Weights of a small mixture-of-experts language model, trained from scratch on English Wikipedia.
Size: 11 layers, vocabulary 46201.
Experts: 464 quick GELU neurons an expert, 1 pick a token, a sigmoid router.
Training: a variant of SOAP for the experts, 538M tokens.
Below are experts of layer 6 (counted from 0) of a mixture-of-experts language model. Rows are named router (the router's row for the expert), down (a neuron's output weights, with its number) and show model dimensions 224-255. Each number is 128 + 32 x the weight over its row's rms, rounded and kept within 0 to 255.
After each expert's rows: a language model's description of what the expert responds to. This comes from a sample of Wikipedia text that the model never trained on.

# expert 6
router [154 111 168 132 134 140 132 149 123 153 101 114 135 182 154 130 145 206 137 180 109  88  88 118  95  60 100 158  56 133  79 107]
down0 [ 95 102 134  39  82 148 101  91 173 168 171 122  80 168 147 162 132  77 137 133 113 103  99 148 102 152  75  86 109 125 143  89]
down1 [ 87 165 109 130 115 149 161 127 144  63 109 144 150 154  98  91 134  70 150  89  91 111 133 146 127 102  89 124  90 132  82  77]
down2 [ 76 102  66 106 126 203 178 153 136 131 124 107 177 141 123 109 149 111 157 141 149 111 111 128 166 147 131 155 110 143 112 104]
down3 [137 122 126 101 183 142 150 177 174 125 142 145  99 102 153 129  93 109 124  75 182 136 202 112 128 169 145  93 113 191 109  78]
down4 [140 128 140 159 111 174 140 165 172 113 111 172  61 126  76 161 197 155 117 131  79 134 148 104 118 119 180 159 136 155  86  91]
down5 [166 177 136 118 106 160 146 179 104 125  83  95 142 133 121 125  90 153 137 134 181  93 161 174 164 110 136 117 125 152 223 146]
Description: Numerals and number words with time units, such as eight, six, years, months, week, and digit pieces in dates.

# expert 1
router [169 147 181 128 126 165 165 115 135 104 100 103 125 103 114 104 169 122 116 147 109 187 124 141  95 137 131 171  71 200 137 124]
down0 [101 109 101 130  99 148  61 156 148  89 131 156 132 145  84 124 117  91 127 183 149  96 136 144 125  90  93 159 162 101 124 119]
down1 [113 157 125 159 127 154 130 144 104 131 126 133 175 120 198 105 139 103 168 145 115 144 148 112 153 121 130 102 122 137 132  90]
down2 [103 113 107  47 142 142 142 115  90 158 146 142 117 215 156 122 133 123 181  93 136  80 179 106 146 125 131 148 131 160 149 152]
down3 [153 138 156 186 135 184 113 172 117 137 111 176  42 158 126 140 137  85 109 108 133 134 141 154 183  91 168 118 127 102 128 111]
down4 [ 99  98 115 115 138 132 115 167 128  91 111 124 112 129  94 131 107 119 122 131 108 160 125 115 102 157 137 117 105 125 133 109]
down5 [165 165  70 156 144 101 101 126 183  82  81 181 105 124  97 171 130 155 161 101 148  69 122 125  58 103 122 108 127 113  95 124]
Description: Month names after day numbers, "in"/"on" before years, and dashes or pipes between numbers in scores and tables, e.g. "10 May 1940", "0–6".

# expert 15
router [ 99 180 102 103  93 146 144 110 108  88 143 131 116 143 168 131 147 187 118 140  93 181 137 153  99  97 114 164  92 114 170  87]
down0 [123 139 153 114 131 123 170  95 172 121  73 176 192 158 146 143 177 143 120 146 114 156 106 109 112 135 127 122 134 107 157 142]
down1 [ 99 144 113 131 123 140 114 120 172 117 208  86 103 138  82 106 122 131 145 139 123 149  89 100 136 112 187  96 126 126 108 139]
down2 [105 102 199 153 174 143 163 155 130 144 125 105 147 119 125 156 163 171  89  97 117  66 154 168 127 149 150  91 122 124  85 169]
down3 [161 163 136 165 101 115 182  79 116 112 179 188 123 113  55 125 126 104 144 123 156  83 179 148  84  76 133 106 113 115  69 139]
down4 [132 130 144 148 136 137 208 146  40 170 169 125 113  87  96 115 155 111 111 109 146 189 118 138 116 174 150 160 109 162  98 111]
down5 [ 88 139 167 173 117  84 110 133 123 107 201 156 111 129  92 114 151 143 112 158 145 104  49 187 159 147 115 100 102 131 151 117]
Description: Single capital letters and short letter pieces beginning names, acronyms and accented foreign words, e.g. "PDP", "Väst", "Zé", "Kwan".

# expert 4
router [118 103 103 161  61 139  94  90 185 125 156 110 153 124 178 144 103 121  97 136 169 143  61  78 142  64 139 105 122 141 147  87]
down0 [142 124 212 109 144 164 168 108 110  98 177 104 134 127  63 187 105 134  91 140 116 146 139 158  79 172 184  81 150  59  96  97]
down1 [ 85 180 198  98 151 144 182 116 173 113 157 153  72 104 124 147 111  85 108  85 169 145 141 187  78  96 140 132 105  50 162 155]
down2 [158  81 152  82 147 129 104 145 182  46 118 161  95 179  82 176  72 123 109 143 160 155 128 163 107 108 132 146 121  86  83  71]
down3 [129 175 114  88 134  63 109  77 115 147 137 129  88 113 187 130 121 132 110 128  91 140 137 205 105 139 162 108  94 105  59 107]
down4 [166  95 102  55 165 117 108 105 112 117 104 141 103  87 180 154 111  70 135  99 147 139 111 113  88 105 108 135 142 140 145 142]
down5 [125 146 140  56 142  88 141 119 112 154 170 115 169 110 100 164 178 184 108 150 128 137 146 115 177 116 110 119 156  87 124  73]
Description: Paragraph breaks and newlines after section headings or titles, plus heading tokens such as ==See also==, ==History==, list dashes, table pipes.

# expert 11
router [104 196 157 158 107 175 119  97 151 140 134 128 190 129 147 110 110 176 124 121  81 147  69 153  88 107 153 156  87 149 114  85]
down0 [148 189 170 171 143 145 192 187  64 128  65 229 113 135 111 145  66 202 163  97 141  54 150 154 122 129 136 123 169 141 125 114]
down1 [127 171 142 152 120 169  98 170 107  97 132 170 118 129 147 141  70 110 145 156  72 128  82 128 133 155 191  98 100  80 143 111]
down2 [162 130 118 112 114  97 115 138 138 143 116 112 126  90 112 131  90 171 179 155 127 126  71 120 143 160  56 175 128 161 181 173]
down3 [117  96 144 127  66  88 166 160  97  99 101 159 176 126  76 139 157 112 112 151 130  92 217  91 117 132 137 124 126 118 123 137]
down4 [ 88 120 175 168  38 139  94 131 153  77 129 137 127 126 123 161 170 155  44 147 120  96 125 147 168 166  92  73 139 136 203 129]
down5 [ 71 111 158 146  98  96 149  89 118 109 176  87 126  95 139 143 151 154 126 124 178 128  79 134 109 145 104 141 124  79  69 128]
Description: Endings and inner pieces of non-English surnames and words, especially Slavic, Nordic, Italian and Spanish, e.g. "-ović", "-sson", "-ini", "Páez".

# expert 12
router [124 144 122 101  57 130  74 100 110 159  27 169 170 147  86 192 150 129 155 157  88  93  74 116 138 142 118 148 136 153 163  95]
down0 [168 131 121 139 205 154 160 195  57  75 103  84 162 109 139 112 109  60 104 134  95 109 189 114 193  54 151 152 114 140 121 140]
down1 [130 144 136 102 160 158  71 151 136 193  91 156 145 158 195 176 134  79 117 192  95 144  70 121 123 194 136 129 111 150 167 121]
down2 [ 71  87 174 158 109 166 134 129 190 104 136 161 186 143 140 116 141 194 159 173 120 124 139 130  63 151 128 125 168 178 132 163]
down3 [112 138 139 131 154 102 134 120 132 106 123 102 129  79  99 127  91 171  96 125 158 136 139 142 103 132 192 138 101  86 122  84]
down4 [123  78 130 138 116 117 154 158  99  45 122 129 123 103 157 138 150  83 132  80 135 161 172 170 130  56 135 142  99 165 111 132]
down5 [131  57 111 128 141 120 186 124 113 118 108  97 132 109  61  83 112 142 102 153 156 164 180 114 104 118 141 142 153 196  50 147]
Description: Sentence starts and transitions like However, Later, During the, After the, and the comma plus subject after introductory dates.

# expert 10
router [158 154 166 111 130 160  94 113 158 155  79 128 136 171 177 132 162 178 134 130 128  79 122 116  88 199 177 101 111 155  86 123]
down0 [140  91 111  69 110  95 148 125 143  95 129  43 139 167  92 125 133 149 173  96 162  93  81 128 135 114 158  94 116  97 127  95]
down1 [129 102  91  70 162  88  74 123  75 124 119 105 105 147 116 124 155  98  79 111  90 134 117 142 169 118 105 139 125 117 134 123]
down2 [106 138 104  92  87  81 172 104 105 132 101  76 134 120 118 115 119 143 142 114 134 172 117 160 139 160 138 180 141 163 146 152]
down3 [155 101 121 183 154 104 161 112 149 129 109 139  63 156 149 180 149  88 153 122 149 123 130 176 117 118 175 128  97  65 102 102]
down4 [ 84 147 142  82 156  90 128 178 117 146 140 126 122 147  94 143 127 147  75 123 133 183  84 114 150  61 116 170  81 140 172 110]
down5 [125 128 183 139 144 117 133 159 144 107  74 129  77 113 137 133 170  85  90 145  96 148  92 183 154 119 102  84 130 137 144 135]
Description: Word pieces inside British and other proper names, places, honours and party cells, such as Southwark, Clackmannanshire, Conservative, Order.

# expert 9
router [140  90 111 119  82 100 122 136  97 167  87 152  99 147 142 174 115 122 140 133  97 173 119 115 124 119 113  95 108 102  87 158]
down0 [ 77 157  89 109 129 152 169 127  78 141 133 163 145 151 145 168  91  52 100 190 149 165 153 137 115  88  97 110 148 108 176 145]
down1 [135 133  98 152 129 173 161 130 110 200 187 104  81  75  85 127 115  56 168 141 144 164  84  90 126 117 108 117 161 141  80 139]
down2 [151 151 118 163 136 144 104  63 103 168 136 145 106 193 119  92 184 132 131 109  87 100  54 104 125 127 117 138 138 111 123 155]
down3 [135 130 132  94 159 124  96 127 139 124 100 128 141  94  92 142  84  79  95 127 117 119  98 184 136 161 166 178  95 140 153  54]
down4 [167 188 127 183 135 103 190  72  81 133  72 135  48  97 128 146  81 143 176 102 102 103 150 156 179 154 158 139 137 149 101 118]
down5 [ 77 148  98  80 101 105 129 128 160 189 163  91  60 123 129  89 119 125 143  90 147 114 103 150 150  94 132 131 181 122 147  99]
Description: Word pieces and nouns in science, technology and medicine text, e.g. "Photon", "microsatellites", "software", "medical", "weapons", plus "and" in lists.

# expert 2
router [154 102 102 134 131 163  77 128  72 110  19 132 125 142 117  69 110 113 130 128 138 140 112  72  98 132 147 137 120 124 118  72]
down0 [172 118 110  61 121 148 165  71  90 149 104 153 133 117 177 126 157 117 161 131 106 123 156  97 101 150  90 144  81  78 109 127]
down1 [130 126  74 143  86  84 129 106  95  93 113 180 140 164 141 120 200  94 134 120 162 100 103 142 146 166 118 107  96  94 119 116]
down2 [178 164 156  91 143 105 133 167 104 132 135 150 175  99 184 150  68 149  99 141 154 123 165  98  97 136 123 135  85  88 101  82]
down3 [136 129 112 106 154 167 108 168 172 146 141 131 168  84  83  93 123 145 175 111  84 112 136 120 124 132 159 150 114 123  93 195]
down4 [103  75 116 126 151 123 116 119 172  89 109 101 151 162 154  89 143 117 115 149 117 128 130 132  74  83 119 133 130 111 122  78]
down5 [127 204 100 116 130 151 193  90 126 169 103  98 110  78 142 111 221 131 121  84 201 119 148 119 175  91 137  90 125 114 147 168]
Description: Leading digit of four-digit years, especially in birth–death parentheses after names and "(born", plus "(aged", "(age" markers.

# expert 0
router [156  99 129 122 122 163 110  43  98 118  29 192 112 189 120 140 123  75 124 145  79 110 104 107  97 126 119 144  85 104 104 105]
down0 [181 140 137 118 133 117  68 164 127 148  97 140 150 172 133  63 121 157  90 141 164 110 126 201 122 102 140  96 159  76 165 175]
down1 [111  64 162 131 161 105 127  89  82  59 116 154 110 151 164 192 104 132  90 147 146  79 213 136 129 118 132 113 146 156 142 178]
down2 [110 173 128  70 168 106  95 119 151 201 102 112 139 135 125 117 145  94 147 161 130  73  84 131 104 100 141 192 162 138 164 123]
down3 [107 130 137 117 135  91 149 133 138 202 130  77 135 134 125 157 100 146 104 143 167 177  74 149  89  58 181 142 107 110 113 166]
down4 [ 65 127  76 136 108  74 182  83 181 130 130 163 126  91 142  79  47 134 153 135 154 202 122 150 186 138 126 137 141 140 125 177]
down5 [ 84 110 134 134  95  88 173 140 149 156  97 126 110  92 169 120 117 158  99 161 141 128 109 140 139 102  93 161 199 158 133 145]
Description: Auxiliaries, infinitive "to", prepositions and object pronouns inside narrative clauses, such as to be, can, were, being, him.

# expert 14
router [137 149 139 200  97 137 129  99 133 144  16  78 147 148 143 129 153 103 111 154 134 113  81 106 128  78 119 115 148 163  79 113]
down0 [136 142  92 109 151 134 171 154 106 171 169  99  53 135 137 167 100 156 143 139  69  76 133 122 100 162 139 185 146 142 126 159]
down1 [125 152 129 129 167 110 182 138 144  98 109 122 147 105 144  89 127 133  65 119 143 145 118  80 136 107  85 100  68 138 135 154]
down2 [128 179 133 104 128  99 123 134  51 126 144 113  90 132 103 119  97  52 150 116 132 125  93 128 108  92 101 109  93  31 153 113]
down3 [ 85 170 140  86 102 130 135  78 174  65 133 148 147 134 183 165 180 144 161 149 167  74 120  58 123 166 150 145 136 102 128 169]
down4 [200 143  91 101  91  65 150 160 141 140 108 151  93  61 129 111 131 134 109 122 164 120 146 116 169 187 103  86 105 136 106 120]
down5 [164 147  93 148  90 121  78 152 127 131 109  96  85 149 156 119 160 122 114 145 118 193 132 184 144 169 102  88 109 228 126 161]
Description: Geography and building words in location descriptions, such as Avenue, Street, River, north, km, is located, roof.

# expert 8
router [126  61 195 182 105 102 121 154 128 107 142 144 157 221 110 151 133 107 102 113 100 115  81 108 129  97  95 128  60 158 136 114]
down0 [139  95 136 150  89 124 161 156 151 145 142 140 107 190  92 125 139 152 104 163 115 118 116 126 177  69 106  92 132  99 115 138]
down1 [ 94 131 141  90 132 106 146 131 114 119 153 134 126 132 119 105  99 105 128 141 165  97 129 181  66 114  99 149 124  81 132 177]
down2 [114  94  86 151 107 155 178 113 124 138 139  82 132 159 101 176 110 103 130 146 197 111 184  97 163 156 126  92 101 182 164 155]
down3 [128 163 132 139  78  75 173 118 170 161 128 159 111 120 136 126 137 138 129 182  86 116  91  51 111 130 165  58  72 135 130 164]
down4 [112 191 102 117 138  93  78 155 113 134 119 134 125  76 120 119  88 140 110 145 103 116 150  95  81 100 157 220 145 106 135 134]
down5 [129 127 172 161 127 122 158 133  97 113  85 143 121 134 114  94 100 104 163 130 154 121 124 143 107 149 126 148 135  11  71 140]
Description: Single letters and short pieces inside words, often after an initial letter, such as p-erpendicular, D-et-ectives, plus table cells and unit numbers.

# expert 5
router [185 181  47 109 126 165  93 117 146 119  31 116 117 135 166 121  91 126 150 121 197 125 104 144  97 143  95 148 107 200 107  90]
down0 [125 132 193 149  89 118  81 159 144 135 159 107 115  84 142  68  98  98 115 142 140 141 133 120 160 132 115 136 152 200 128 117]
down1 [122 149 134 204 161 196  70 119 135  93  72 153 106 176 135  78 140 117 188 142  68 102 104 109 122 107 137  98 165 103 108 118]
down2 [152 163 164 175 186 122  88 122 117 132 127 123 167  76 131 112 115  99 108 128 119 164 121 156 124 127 134  81 127 120 126 123]
down3 [101 111 157  48 183 178  91 169 159 100 150 135 154 111 116 117 128 155 147 149  82  99 137 151 136 137 129 117 111  79 135 144]
down4 [ 80 132 133 156 111  84  82 132  93 147 131 137  96 203  89 184  79 156  82 127  84  81  98 166 165 155 127 141  82 147 179 114]
down5 [132  89 111  85 129 166  93 148  92 178 132 141 154 200 124 130 111 130 140  85 120 151  86 108 136 106 116 165 147 124 123 175]
Description: Tokens closing a location or label in tables and infoboxes, such as ", United States", ", California", "(1,725)", "Records", "JP", "·".